From a checkpoint of a small mixture-of-experts model trained on Wikipedia.
Training: a variant of SOAP for the experts, 5079 steps.
Below are experts of layer 9 (counted from 0) of a mixture-of-experts language model. Rows are named router (the router's row for the expert), gate (a neuron's input weights, with its number), up (a neuron's input weights, with its number) and show model dimensions 0-191. Each number is 500 + 25 x the weight over its row's rms, rounded and kept within 0 to 999. Numbers have three digits each.
Before each expert's rows: a language model's description of what the expert responds to. This comes from a sample of Wikipedia text that the model never trained on.

# expert 62
Description: Capitalized words in names of nations, wars, organizations and places, such as World War, Indian, United Kingdom, Army, Creek.
router:499522490445518474498463506557469487509511509531473493523501516511469510524530535498482495511486460486527504457502497515540497539499505493508473531465525438496500503475509489481496510504536534471499482502468491465516512525503501470522517528487468483485494486517464498491475482488482482467519438518496508552515519471542514510514491496516504542510466506486475526481516509469505498497534464494493487484536517540492477505466464526528494522559556497503558503518495478443516484529507495517527484482503491510534483523475509486486518476509496521532553393509518494523505528510518508462
gate0:513529524470518509507501504508491497507484527516523462506486517488533475539506495490524506538499473526476499481498557470523441496505484481491493482541492516495446496479476532465477530542487460523517507512496481486493521448501517528529509505504502496482468554484483497516485461487530496497468430500497505498461488489464515516531491558468501473533563512472494477479506528528517477519499452452504502440504516535500498498478466485505474506549508464504453481513508513496526551519493517517498501481502513474535520510463501509482538468503494514469495414508483498498476527491511495543
up0:498518503493515494508505499516538510493487527528503452521490518485518486549512519530499494524483460517511481493484526513539482525495465483499498492509504513495428493485499512475525527521492489513521493522512496530509508477514512522520500546494504450486477540519516478494480475503533484520474424497472478526507497487465509488497464552477476472511522545520493473510521550514504517517528444475537473427496495541489495477444460470487472504524519449501488487511503479492518518507485518498498479494524485482535514517436487491511548458505469508488521397500494501500495535512503499507
gate1:494522491452487502460474532525469526500479513513463537467527481493504523536498476502498534459511501501473511481515518533514454499504501504479516498475505521539524454507498473471493499532503501479487468519483486477504537536494508540536485527498475514512489478478477481537497449490511537479529457513532520531479503508506524474483485508517490508531485537469467525532485524487501486514495459481479524502562488531478494516447506501516479478548517512507499452448467515503479519522491468521514508512552506550509502479507490496450494520522540505471473445491578532546507487470528493487
up1:450495520481504483454495453510546529511498528538489499516465514509461521537534473485522509503505521540502457467462483492493488502506520503471496468492511475514458478527525486506522501525490488493514460468471522480509472509470527482440528530516504457478541519522513491463515491477515495472500494484453492530508500519522505499483493515512508533520483493538536525505527477469496469494535507525499505463535513519437514427478506513474505532491542472493557535535491500470475510510482521548519494498496483483543493483468474476482507486478525477507510446500519498516488478495565474534

# expert 0
Description: Mid-word consonant pieces inside non-English proper names, especially Slavic, German, Hebrew or Romanian, such as Yit-z-chak, La-z-ăr, Er-d-mann.
router:475501540451495519482497513518440507495458503518487513492510498540493488490508519506526536547498469510502503509522476492510460511526472476529506472483511470470495499496505487477463501489447533512483490497475496479441525489515495476502512505464471466487505512488551518505492531490496483494474491594529500482493529451482484503555513516506517477514497538462493449474512537519502443499532529473490499520491557500510467464501519466540501489549527535484518516508485542511486535520519487477525560491490486510476508472499504497544487508499482462482499445481511488515480527480485467505
gate1:495504506508463500479496513498500506506507484542515501439495485460492486496497502556504529551493489535485532554490499516531474549540509519499492503491537473458501513559479479485491506456502516494501483515500513473475544526525495483509512501471522480494518500466505483545495487520500504457493490564497491497497537472531478513501473515511500426482517521533511514502508462483484485504513450497469574536519503485501497518512529509522533495490460495457490543465476540529455557496495528512505569501496533493520507457512511491522497500528473507505525502507500476519522547530493473502
up1:520473470502533479534526473539495497461489520495461449528481533500534535499472446462513490454492510514482479480513538507494488476485495464464482517520463512504526469473559543514495509499476482472506503492507512499515485443488502510507518509527478523529496521563507505510507515482550517540507505487526530508482438516469504514465520540484502537516516507469483471490531516485508489480487507535532479476498496499522517454505457519481508532486519486504516499525497529495539476510463480499511497537489450472496500550494503512512473495454526504493523505499469519501569457520518559481
gate2:467473496468496506515482456491482505526495510554485493519521509477492508456517496521479497548528529493509490532535498481493483508560453467531494511461447498505500505517535492472459510510447483488500467482513477471495519476464524489503490516500500468479493498527540530463507501528494510463508506539569500511490484457534463478535493506499531456503546478511460434499512524507519465508454511521514459512493452513528499519533490524506472527549493491447488502502522522507525526480515478480502501500515525516482524503501526503530512510537514479528477510498539472506454514479508483556
up2:500513483497508468517527548527503511516512490412513500504513504500531494541516487471496506486494492492506454517496513518517478469498537486467526511546516527512576471494505513557515497512494492501532528487501501535510493474507465481499503485517478524507479542465478506558507489513492520477498486438463520493536471536439507527448465498492505509528468515495498529527498478487470513527488486528512542485514505477499525524518518504476497448447471498526510491521484487468473518497436482529490496493495529511521466500482502497501510472470509543490549503497461526530535452538497503480

# expert 37
Description: Adjectives before nouns and adjective suffixes like -al, -ic, -able, -ed, such as different, similar, unusual, chemical, racial.
router:509507470488511454505504485524495493485501520511495499476540512486499520525515503526491512499508503494497456523473532494530528473491495516525489527497482471477507485478472555501512535483472521479512541511503484475476502549501539511523519475547464526462502497467476491561454497474513479463534445510512485530514484501478525496547501474485469455490486478460467471447505510518474483543490533505490509477479496529484472528548427547495487522548509531485512517478493492485546507524506512496534490542486475487534478509486525496537510486505551537529505486519494495539510561520515477504
gate1:515505438509498520499510514552525492517459474536494483519479501490505528480492497530551534550517548493458465490503520459533501488517499536508521508469475522517490484511518503505521501538456514492493519492530549549434509539513531517503488513566513492487536544455488468526553494516468493481526498513477513482469486489488519477542517515469481452521517535493488476488532476515511468512488522488469500499482541465505495504479508571480473515502510527509549524492507463523483458534520512532527485514522505493508543465513503500514484515528505507521485502513541498509524478495509519500
up1:496512496529489483495511473535500525515493458550496447514530518490478528481497454513501497544526496524526489507489528472537478499499514509541534494519491528487487521522475528525508487513489467506474536514550501503482458534481567520535507494509513531497536550486464481528519514539419503504514492528466493500515521475484546518486487491507482458489501536492490473542488474515493508480519513495487491493522545516508493536481523510491470484482513556509520498450462444528538530500529538475496461518511494490496509459519530487512500520503529522492493507540578510494479503493523482495
gate2:501481500491499511489487484548499502508500574490453532473464524499491528511482509510542494525541471545500487520498540484504543524503539511480515471485468506508524505541498507493477497540502509481457553530500545541500513525533498546540464499482487490509545498529469467518493489473517521522532506493555511459488478501488461488503498525473518519497490512501498488461528542493511502538439491504509485523443540508487487448495490553497531473511509489495525531434471459497480506489496472537475475498515492505520529531511474514471497518507524509493524503489535514496471513514471533531
up2:498458514522509488527490502469503528468503479520491480504539453490512505477509534492432495493465566469507524532510430471517485472491490493515492500520538515489504519519492479478553503479507476522537471478507485482486485514520538476469536459472517533515484502507514534462540516521460512532460532519474487491521522491479550488517486460552476515455452460510542500518470513502502510499518521476503505487529469475548503502521481459547473520473495535470481487519499543527503517511520506454519521456513498515492494497491514519510505519474466460488515504530503490511482467531478507486

# expert 28
Description: Quantifier and negation words often starting a sentence or clause, such as Some, all, any, every, no, more, many.
router:532484522485517513511499512496500504490530536517518520510489503528483494481488487498520499470548506509518433499505484493505503498511471481508512456466480482479486455497490494475505521485452533521482492504539471508468519462508475504463517470482451515478487559511489516493534449534484495510533502525527505506523521478478481533544490491534531516550488514499548512477487479526501511511501472476497528517458527495518475500517458503507507519523574531432466548486477542468522534532458527494511483502467518473536457473487530484520481472473555495496513470506492544505529522494502503518
gate0:489524520500525502470498524548519509513477472539461462428502527518485543436502468515505511512489450488555466480515495506533496528545500476519545458507491512503503503517502519466530534517485488482492540515490448519487492530502530508510547488575555509501511523540477501497513499510486508478472476486528498513524490487457484527481470515505539523492503475513493537499497496482502474478492519505479485531481467537542481504483492509500496475508514549486493485492505501482497564530460498482508476510482504486506517476498490496484531521504563461506473487521499541515571487496503491493
up0:493516508522516480427469496521513513508483466532462479464509494490488515460526483509487513525518465508530460488536505511511475494518503482539521463488486530505508495492461496468521543518470465483540512491501438531503543489480523475507549504550570503508520509525469488501500487516494520503448461473504500574502508486479523532502495497480506515512524472511497522479525470480479460478472469496533518540499468473528490522467471493509501448497516469474488501516490482518493519525485512488489455526473518466474509479486522481508520503517568535505543511527498522469540502513491468486
gate1:452482488489524530515472504500501567531520508476503520473531515500493518435494482500486515541540481530511494488509449495515475441510467505449516484521502470504545532480477496484486547511520465488514497497504559471502463484529492483483489494534481474461475537484492489520521435492501517469473468565502524551532511481501488462472573544524511497501488518499493498492502505496486534504527497516504493536553497473519490490489543510496502472500507495456525498502477496506508516516513486520550519543500513523515492461521510492508491564520495502518481503508497470479489489498511546511
up1:540558506514479480463483488527522498470520491534462489476489480512447508530525467456521545501483527507429484503467499510542483551480475502520500523471513521497500509514488456483511475510509521486483511558488445494504512494502497519522515469507471474478534484518490511520460523519527483485510483458526454452452482483512482479506478503520448500511472499489484498474510541507471495491518513489479487507494500553492504498493471459507472529495481546504471476495528499535526546496470554529470497518471522491498482517491487434466475468470496546494519513511505520489489500485504472529

# expert 42
Description: The word the, mostly after a preposition and before a noun phrase, such as of the, on the north, in the process.
router:450489510483497507450487517512473459553465511522498502472511502518464501499500473515483475522508483537513469491534499503532452529487519476543506511500466523521514509512501520473488562521520512479498559494496467474486485503504519502512503510552511477497508516475463538540498470462471487472490398490502504525494482495518493525519512508523506449499526528465488462474514530482481468526529513514502526503508477467518462505515484488514490535588529534457498502516473513432510477539508522525530513493535497496494511531513523494514511521487516500513485512506492546497511508507500482517
gate0:461507505514495540487497481532499481508459546493474473561499486480494488498491517500469455474507468500515526496516552482481475506501488495516500472562513521520490513483504511499515473500468489474505502471508519514543476488513546494451467499492514507514477458512553508518453465500555543494495518496515467500515513507526467476463528496510488490518472483448524506473547492505515514457541514490482501503510506489528506496456476491565445447467509509480514461519473481494522463493481490491483470487565487497498491507453495524464484522474504503523518508472515517466524456534469474507
up0:518492528456487492549484492492515500501487505473457476542522464497559456538494531484515475492480481454487524536528546471471482486510489482478496489504503485540480493483518513526492514496459468497493467474512491518557496499492585475495508485502480525494478501495494533522431488523503522458489478493456476475484490484524529511484505484505505507524472485476525502491468477507550507534548484464484498530475503486566490503493501497508480468468510494505476502528512511491503471505477473475508467448517491515502523540456506560477515454517504454545466490486502506500493485533494496515
gate1:487482528519514534522495475503510524522516517459458510468514543462512501496497528541506519495520497495559482445516511462536499526517523507509482495537497494515491505476537579512487498477517508449488450505475521466540499504511510506541516486539468486471502539546503485454519496524525548554498516496522500496519504499518485505490507501491505439515499536530453503521489519450488485439442508473482494508525505514496507525490522477480441459485514534484514495474487500492495508503522526486492517509493504543540497486478489504549502513519544531501505492509524521505484523494542546484
up1:525502470479511504430503537543493526491420487515524513497470471536480468481461482501493526513484531504453519523477454553482503498497489510460525522486508514502517521495464440499509514541509491549527551517514525504442541504480485520497470486507530463491478489503494504505495500480474492482526483499486487465465479483520491474537476552466510541498536490492512513487511489504507461533497505514498508487461463494460491475487494516525512498500506499489530533500516514519493525503462509546483511444523530463485509503504513517442474498445489485503493500520507498518503505494444451470

# expert 21
Description: Single letters and accented vowels inside transliterated Japanese, Sanskrit, Slavic and other foreign names, such as ū, ō, ā, i.
router:520456499460524481510475487503462492490522524471482521483507485486483476477506495499478505529505517481469499523555485514521484522580498444521483498498470474464552489497484487474498514471496503513451527517507485531523507558507481516521474437467466508492505493514493531506517495496469501442473508578477516482493503443493504476509518498513509514605515526487508482478507495510488485494532514501489521514512500506550462508485478480497551481533525511529508526509476482500495506507493510525496510500472516483494502493475513497535524497474498533526504429474495504532538530509519504516
gate0:482465501472539526523484481530475554488498504503450529519535485505476488460522479533489523543510511498496461491489507468479515489524545502530535496504428486509504470492497522502522512517519510503497487530502478487519506510504493503535493466475494499489516503498479503532502491527493458495453484539507513494507512451488505499489484460495508429542520534526471453522535502516528499535489464533529516554453522497502540481522506460450501455530452503499512490515484508511519478522518500508524549514542500521521541476505519480548468531486492502509532475515532524505477553501530494529
up0:447482515493537539514485487487478535464497480490443487522490509459502540429535497524500510494472481495482461498488506492467502479536474523527533518505465493512530462468512496522497517499489532524497510484494474478489481529514492540559495455494509496454492506512476523543487493484482544490502486502512517486496507476523491501505483493538545450522471535537495454531523534509547506526500491567542474487508507479455542497515510488502499456517435531494523497511485486491527472527482534507506540485500513522511515489505496516528513506487499543515512520495516523453475507511541481548
gate1:493497497489514513496497479480509491491479466509515489531524504523447473476503483478522478460503516476501490476487428523496549552519499440485492524482527474501472512498507517524468502551484460461493504523509451494493504493486485499479507500508481484489497517510512508515520504518546550507541493546485530457458482454517496547517493525466527505518510489483484465464557503510513525482520464445488477452509494495490494483492453483469514471507515457496551513497512531421503496486487515469496493518514473474515488493509548493480483445502509550489468497517469515479484487464502486473
up1:492540513529504490507471475509478507512527536483510525486449516489533531528524511519485502524511471511475514518494531462532463444485506512521520472531482518505491517521470467482539486459551550498503501480457524483530485515522470506530488495528508515526486496484471491491510515481476451498477523476521464516560490534511487447491520500526458520494478495524521552475463517513476499501505525557531529494490498506498507521488562501540517548492483535496480509519484463576513495523496502523492535468486513532489499513491467513503531524485511514513548490479538497501492491531539547514

# expert 6
Description: Closing parentheses, brackets, braces and quotation marks ending captions, country codes or titles, such as (far left), (GER), "Hashish".
router:488508473479498480501501497525490506509511504510504487502483507476499495446512509514537508492534511487486518537494495519473496529562537481528487466509486502484504505517502513483537514462507488525487448507489494482490521481508463490549538451499539488496464512521492503520479469477495530452556467512485477480512508488501528511474514491543511463578466486489473501461529503539519535504530499467508477462475515487526417520506490543485512517488490497464549516491511490501502484453537491501537508522511504525498522516489527482503471493485529511485476443548534529537447520478548490523
gate0:493485455512505506471490455504503541493505478513473516480529509493483506467493546512447511493525491465518537557499483524505494485507532513517504458497482475499487502549457486561498512508486473494549535523499493502505498513490502505485505492567491522464551507484495532483501520509502530505506529509480507478548480511494557537490496501488498481484505469512480485524502468534533475477554535511475522455489503471468502492451517497471515500485482523471562434494495490496478497499450450482500465523488506494528533515451537478526519501511478482551468503466524492465488496494532486494
up0:566502522497493502487453496559470546477521513499457531526516526497542527494514471479489537508501449447508485509532511529513510519490496489505508513457463450489519528490476488512473516510539471499503521518462470480509492491546483527486492497514488527464462528478479490509500517458537509521521509531508512462497527497480512517508497516497484509529505502540499508501512484487514494520595491520500552451490496460518514481508506500498533485487465509509508459495508480459477514514446497501518479521463501499502518507487535440541487561525480516504485493468483473468482514496542522498
gate1:472472492524506497466465534508496482505486489551467517499511509476483491464486494509516548547497491502505496512500443511515525453548514515568494461467479478490492473460523480498494506528494515512529492506481509489484477513501503476487507491512491458474505522486458483485505490537441499502509500511499468482512500465503456514545521436512454440567515482475451491486512508483507489495519470512501477513509482503540493511496455468489487523505531509504506513433515497545509528487516512528493496482533485482471474475482497429535499511483455527508463511540481506496510479461488471514
up1:458474464528485512494478552507475485492501471533488505510490511476486481487500512534525528524496492519521510488465502514461541480549501472546497469483510485492508493443509489487510492514505477519507477474483478493489517476544518485496513497506550461494513486496472504496487519557443550485530494509501473481487506490518491512531497460510483453553508498493438486504505487524525508488505470464491478498505501492487482516476429490520472523484519468511501479440482498550521530472522493512489486505590507494453493482465477446512491493474460511490463493510519562527491489484515497503

# expert 24
Description: Opening consonant-vowel piece of a split word, often capitalized names or words after a colon or dash, such as Fe-stivities, Cho-rdata, Tra-vis.
router:532483511468570498521500502515508523515467479464508482471471555518486520490514476478504494511463529483505502488547473530521497474534516440509491501485491539514519487493500507474491537491492450508513449508456465541481523500531516522517466492534477501492483551453509514535503486516496539476505487529517505492510509459501493525496489510502490483523516517467508493523495495486474476508518498503482514482534497491510470448497461523468504515553479502453553521541488519477501525505441489481485484517517568542519504488492508483509516518474560500523547479474448500492535525501502474528
gate0:510520475503500543506549490462483506495510506511473479492510517460507500500483493457494526521499483542500443505501514475518548497514487463525501534474479505515505524516469552493487472528486483478552496521483462492454518493513464544451522569497453474487491528480465523531518480468528503455545498484487511501523496489502489506461504505502495490458482495535491466508501448466478463519489523496478493533515491558464447482501486500513478508557517497418503544563532488507467480485488472481516494509509511514506487474489520496479486486497517487471509511479490490490516523517484476511
up0:508522482496502525519506519434475520508476498494509493506499512445499505488534493494480492496482488542478468503509499503529555482511502473509483519457479515494488476497454507500485474545474468489493474492503504536467497501503438541451509516489468501505503517517459515514527494465524500448562522496468515478526490480523526499465522498478550471467477493519508488515513457480462494489490549479428533518531447550483481483490454491534480477549498502429517510534491494511481490489505468496528470508514509506485504505482514533476520487528539506483479498476503483519516524498486450520
gate1:535507474502522525468506505480480460505489481530557506525476542525488524519527483513489525502507498475483480461473504494514518528482513466448494498491523495511521539511498555482473500488491468484506437477477458495488496478498500469489463508498470479490527552509491512468526520559441544528470486505483461540477476441513493483514497519480456475549503497502525500501538460500499471474563504484481492513548526532474516494482476524470480517508510451487534492506487478493498499547494498506492514481502519513517453475509492480508503505512497495502513492504459479508534479525521569542
up1:501490476518478481531521516528540516531501516462500516444525511501485525501483489529539475467507521478485484487493476501500459508491506525441482517532457497469488461489509452529525472499541486502519549506544521491488468490500516490531507489532521509487500452427534494497471500501498483505492516500524517492509511546516520535488490469469523513474535534496501493491498492521460544470488494526476499456478436507515469500508530460535508468513461527487525554468491493489468533508534492501487481457550507451492487511489522518524511475518502511521531485498523468498518495480470445460

# expert 38
Description: Function words starting a clause or noun phrase, such as the, this, it, that, which, often right before was or is.
router:493502516469508513490510524521482469493477491499486497455520490470495474505514511497511497488497485488503473488562544504515454511498509485532508488472478482481516504516502505532503585488492489527470461517504460477458499524517498484487526518494473531487480480479489517513502502489485532513526407514522502488521538485526533546549536540535521486552503546533525499478493475485522481514525463473482488525507532514556471513456500518554543481518490511503480501499481456519489502495486483506539492487498502526459464546493509455520524454517492465485478509492475531516502490526530507539
gate0:450469485484519517505492517508480482497513554509486470465472475496482524491499515514519523495500483485538461487494500495524451525506493483505520489524542533502534523473507538530509572514443492477510509453532474506480482469486483495467542501491465456425488474542524528505489456519544553508539440497499498544492500503509520495510498533499499489527513482477520493463510475491482460511505516465511529505516458523485493494442506483535498507484511489484476515479476472488502505513467523492509502487473499492473507508509543520504458508494509536537469522491498550494539502530467490548
up0:538498547520488499493496476476529481507484457488493519542505519491512512500516468515504444508538473500478524468476470512503504485496484507494472502487458481477505498570487499475484411472486503504531514532486524475507497521500500525544467488525525520508492521482474458497498520473457448510504548493491497460486469502465450495458499458500523497489521481494505503505482567478515544488477503535499466501500524490491484491544521478455449493518482476476515499505519554523523514496528507534466498535469482482530500483491492482517558499497547522487525495498511482509477481508454520463
gate1:552474498512528511509537488491490465533559519523465471488520502510553514502500535513519514463533508443504503479495520457490508486513504468529531480514500449524501510523487541494472543460543494476484498478501516505525512473496485498534498498513446511490481519472488497489500525490540482465453483502519539545488529521520487504499495505537536545464476503537500520550503498539522495513514465472461484519520533493528489486480525526463515538508522496459509511487473499450465514515508483514563477515481483529490499524493476510499503459491476489505515462490477489545481499479558540506
up1:459494518510480471496508537497515524457483473501531550536516490516478539497501502464515479560462524520499509523487483534493508481500522512479468533485445530497533468505523459491527438559487499484532511538485474511502492522512541499481482509475538506489506504506492526506522494500485506536497531510499463469499491473496522541466514469512494486497477478491527483454539543496498530479504506534500500477473481521484535499547492443490513504495455510543492494484547484560515521500494540475446528513493525474523514478509516465518471560485530510468512501483491485463512507520467498490

# expert 36
Description: Dashes, semicolons and commas between years or list items, mostly year ranges like 2002–2022, 1991–1997, and lists of years.
router:508502469463502489494478528506505502484463493470465521453474481540514480493482483468469495518512498518494476498512518514482490526539518475484478486483437465510483492540463522503468524469512538520488481492523520500498526517546515499525541479527517485479491523512497517527534495480489503479503408534500444475462540503482478496523544506502487496542487480515553484488486466534484493513523494470491477487457539483524430493547485467490546473554506518498496495546523507477506548503504527516513503477457520494505492481470532507500524527516511491485524450492521493498533517480481488493
gate0:484509486536501533470545469492505509474505522535505512506511489473475489517513525537485495539492471518520472500476500474505487556510528511486526507533491474515457517490490505476518483489464492512522499521492484474465522520455457513495501533530477485488463473496499528502492450482475474535490483492499503504504429513510466483526497533479479442525551534504481498513489481484522496499499485455478459496500483504447460506454500532526526533475538518488531538492476473524523497466454517518528548457502526543480469525492512457496508522468478520502517509496511561494484546482519540478
up0:543478504486524490517459484470476476513513507523474505540497473495524524506527508492501527454492523468502499462518442511530483455513487525473457520468515485479560495500484488510476529497520478483451497532496450512504492546518513496518500443482480535468514462475480450487473500483541521543514531517504499530451513506524513532524513479522495508503467480474485514483514546482457521539510507545485512525522515539533534476533530534472480523524521508463469467483486478491459471483520519459522485526480509493457515483557501509522509467488527498520493492510474478486495460500483496509
gate1:490508467504494477488499478508507485547504524484514493505525532494474480534525509469508507546460508527524486541526497508498457482524485487528496512500510514492509510496485487515480516474472480506510489524483515510477502474495531502503488449536455505511485480464453566478478493503483495491523446498514515493501513491527489541482509504524484467548519478473452503477476475484529445488509515514501504544523513505490509486458492525555451501539491492467555482498417493483510514541571458452500517486519493528514469461529513536505493472518539537518500481488503556490482500507483509517
up1:450543535483479523528478469477492492465450475512474503480487467483511486482523494524482501508548487497522515525505495451443525473475526502490507447485523440523487495518443455488493475547493499502484472491515492528522482494509502479472543483479546517522512467544523487458487504485482521520505563521488499509510489532509514483480495473478532548518481522482558546476491482503525546457485486481457517487485509506488481482506500508504503483450509542540478495521528515553499488484490494508501465456479483477502492506498498497496517476463486544493515528521524491530478537498517529516

# expert 56
Description: Noun or verb stems that usually take a suffix next, such as assist-ance, play-ing, Arm-ament, sustain-able, interview.
router:485457508493526536473465497480470458542522470487486470497529511529484512505513536498488509463478508504522524496462455501514542467528506496506548449496484454522464533473467484496496541483508490512503539513506458485513472509509473544498541514502495477463493486503450521507494489476526460506521468524491503519464490483503547518483484520529483488511521506547517512475467507462474495501502501442504482551505484463461492460464490514476469483498558464486496541497452479488490511485464489501532493471471473549466513487486525467510517489511480527517494457481478488523502529515526470477
gate1:491471491491493501499523484482484479535495489505481527522482540509488503522489527505549469535518502516531556493477513504532501530499490486501502547494498506529505526521503509498499493546476490518495500499505464507498461494454493527529544503554514502502504506511419574504487518542503567495536461481521483500453496479517484504514512486511486505556508493521510474541521508496498489483536492501474507476529498512504471496477511506497524475506538525494500484485493542457572486544500511518524512507453483538494505454500507505510453476515475494537491494470532481469494486520564442471
up1:471497484473494552516536533489494495513508525498482472474479467502515502509486538431504517551495486513542526506504491473501462496515486547491523508487504481509501514487480457528474479496480476507537481484481500525535495477463461506485484519491511494529493527473492460518463555537520515516519535482537445505495542489504502472519522495521529539512486493499480525506557537498532480486502478561524508531485486500506490470498562502512565512497537483456513528546496502473479463514479489514475508490512516479508525513516486559449503473518498502528519502497502486489432485481515476473
gate2:494449481491523495491506501455483504533494508479513500473548442513496493420517478564496464477484454525500506510528449476480492520511506483543516490526540471497518495463470514530532523504497532535504506469577484520442499513477518496465486487514497480489508517479532472490476489479479504498482502557515558477523504457506519494523457496517515475513493494482508477481509474517534486530523502490448541491546510485503506504486456511480496483512497499470512529493495501508506513525496507482527482518539512451511462502481532506519499502507559525524488497501481506489490511491464439498
up2:522494517511504487520487466544515522493492503511485532503431530464505516505488469441504565526539547449515473504501504502521496506506509495486467485503466520466518468537503493478454492477474435518555485529479531497572485514501534492523487489510499523509489503516448475489518531498485505534541480496456497531551476516476495510517514491472499540512502508499494528505504512527519556497473502522544490501457505510505481518492539469509515525487497519533493443520517539499505497492535509509506519499494479514495535497535490509504519565484461461506519543504472495526525520499513513491

# expert 33
Description: Short everyday nouns and adjectives after articles or prepositions, such as wood, water, air, land, red, power.
router:484521505519542528481491492490502481513512534537475531508526517500461517478503522469505553495509514519499507499487473526527563518506520496492536497464466432466523509511465482528474541458468490479474497493520521505499493537527500485447486503483481475473484520503464488512494518476476469463453476516494520535539518492472494466492480530493483506506516512526473517399502466508528546508531494507493471473505528484527484482514495475518507509518553469482545508502471465457497470502478501539536496538514473522490495472480526488527496501515551538514528450509490487502492508515500500495
gate4:467477517500501503527490524511513493536480520481490476456479564485503504457548489514494488498453500489473505560493509538504483491526491503466529474458467534533498494520500503489483509517495453451496468514488519507481475519473547484498517512524517513513528542513487517494478530470468543531508495505500493510525517494464504481495471581498491503514503482474507476531505443480489507475460517503474538506532525502493481502519525484508489511490512485467572537489464517489482519511484497501499505496575509479496520459509497506497491560518468496465512489550521499490503507556483449464
up4:494499486488470482502472437523496473462515508538515504493488488557495540514542533511498509499483583512493478438518451499514489489503516520514529531485529511505459504525517499503558463471541543517533502507497505505503537516521493492539458506469489541546501518490511528517498493512509512536552509499544518504510483469524505534512479473516529507495479499470476513530444492505493470506513533526502468519478481543523494540503495523490476543491467482500491506522504482463513487545473509499502484475492527495489494525535490521495510505464513461530491483510550478563533504474475516517
gate5:482477488492462501519521502538459496529478543509536521510481537490507519528531488516457465522524508493481492515474515492511460499498508467521461480491469447491497483499541484506484496538468504549506526505488506489461495500504493491502550494498502516487502534484494495530550510517474494499510513524485466504500499513495476493526462538504498501526525536433540455544533482516499493471499444511518535492462527523558509513541460500534518519509530501489569497486472475452505537512502498476471519484567529492536485482463508501551482521502483514476536530486479496530483515526507514507
up5:488493490516473514515522482520466490525488542468527531525472558474495517521501496506470483517527493495470523535476532519494470512494502487478474471487496444498526465503539480520489493539473497568497533478505510506471479529512524501485555527505502517509475537495503484509549519521477489522506533515501505475504495526468498476510444531485495508514522545451492453527526470524519509475522459491546531472471503516545510493513500491544506494492499489501549535453478493461504541505506502485471521480577526477535487483466498514550480522502471502488527517488488477522463510539507512507

# expert 60
Description: Commas right after a name, place or clause end, often before and, which or who, such as Illinois Urbana-Champaign, graduating.
router:492490503461491500481509495504464482506507456511499516544506500481477521540472521523510510494481505520490517471540523482489499514526488462536505474512520474507509508509453498510509491543468508479496487516515481489476525453475480486500500441500500473510517514451483492507505476492497460501534493559501493510489533506547486493478525513508505484498461545472517483529462518512468505504497541468489519487481447502495380471445514498507520516523527512500500473515470459452498509510491478500547549498507494528526468501522529492510500548503550517531500452544528489480485502510514467483
gate0:471510445475482499480524518480493480458483488512500501500464514477506530520477507545544500504470488522497506554513490542481534471492478488489452494517527519461489513505472489524490457543522534450473442498531501486543502454468467534434521448504480471520553489500487467485509489524481498524510515497468526480489511505510503494509510502496495483472458524461543527515439490512483505517484508498517496485495471532512512537459490500535472519503522493508512495505511457485494522512523502490451470478484498539517469516509540486505523543459521493480491501504536514482543469505501445480
up0:494493503492514459514541492495479548535489474414486478486505482488526508525479536502504507494576458521495507510546472476495515496484491508495524484504525557506481487522508533466455503470490504479493519473509532492496444488482500483545454514514517507495429473487530537485500496492462514433456470492495544486522553516499524510483478502464523523527489487535492523519485467514493513500503482533524489466499487455504501477520491477516493502473469476510468549508432484474513510493471479510476466499518498455509500512489526536486486494515520499529518505493484490524481481515534485489
gate1:502488535457481530514517510498501533523524509482510504485477514528494517528519494529509465536488506499557479471465514455505505463486496524536530510501495426516523481514520485506531519492513463495449496517503477537478524535537521498515514506504513508513502552524475532480471528453543483521463478537510525507523481465528499515498478509495527514500500512523494529497516510484529517489518509487521475529502532552472470463497462548476484463532530500517499472515484508546531536519500489506547457520531531526537548504485484565487516514554508487519491480547480499505513511481513541487
up1:499510555479473531497509510494497507524536486460549483499466530528491481520523480534511467550494512499528474466494525472499509473470481556545488487530492456524530491520490466508514509508478501490465467507520487573516516513527518483521513496486507473524535548524483527465477508482512465533463487533500517523486491482536495512481499514495501505502490523524526538510507501493477540488484500475514473565488515532496445471482481528504488465503528499543484468524486491504511541512557488487523447519518529533531540518481460533484505533552514515491514495540470483478510519484486515501

# expert 22
Description: Articles and determiners like a, the, this, its; also final Latin word pieces in species names, such as -us, -is, -a.
router:524518500466512452518488483508472497476514527512475514502506502486487519505529492476485489466510529483489512547541526502539500531533511469498468528465475492471523481469471489507482556476515502494489480538523485473507496499481476501539529520502468515523527517504467518484476500469494492477533429511471487546528509451524495519547547475545492481561497534485507466443516489494492507535479498511476496532497494536489489538533463503490541492538526495504521492487490463465491483501520525503542520540456498535512474486508530483542541479495499530472517453490478535497541517490471486523
gate0:521471493487485562475554491475526431489489536495466496472491528467516508500533486509504503530490509494507474508477504481541464535509513471489503497483472432510483478491516524473482499517489496485509518518464458456499500529520538511526544497520523474496521504474488530555507503491477510494486491560447524507503480459458510493487522473507479432482505502511482475478516499511530503475443481472505491506485470557493474510542506471502487464499524491491507523492501498489533526512520522545530467499518506494532501534498500492474497450511480493532447496540486462496487539538521480511
up0:498514514548472520500511523496518459474525485503476482472466534528544523469510473501439495496492527552511511529461523518536511539493508495452474481464463520507531476477529487465497506484506496497508476479430461487517524478511498547512527513501499479500496477509544489544504502500493482523509506487428520485517468490454557529474526471505478469498468464547504503471499460476469502479504492507503499513525500560490533503491494506553501504507481479501460507502501493520520557555480504503499500480501510501463497524523488473485503469505462475515462514523489480491512484539470491462
gate1:492460562459494482513489500506491511553499524502465499509523523502520533515521471503509526491488494474515510505513506485522463511528478519504514535501484519497508489496471484537490507552494474478519501523539494460485553450523511493550491468550497482500477547471491489485478491515494529503484451522533509492470478524517453494486500514500482491520493503546494480517476555495510492524508474468507516501471467454497499461498492486511506523497533501445537489525490497465468521555486467548502572527494472503481548531523536545501489494486538491544466497535511521538487518477485485516
up1:478519499512490476499509555500511541531477514475508502495525501498483513530512480497532520455515489483526531495519480469492473517489499486507513495490500505485518517482514472513485504525528471517511522545486492472479562440504496508527498477558545514526508468441472528524508531527514515487546436521534476533496489518492451483502518486473496528519503468515471461531494457548535501536499488520542532472476507508499507470501479511495483516481485493467579468527505489517454535534494520494492540503519486459506517519501540515490502462517529478505480516512472521507519558492495454491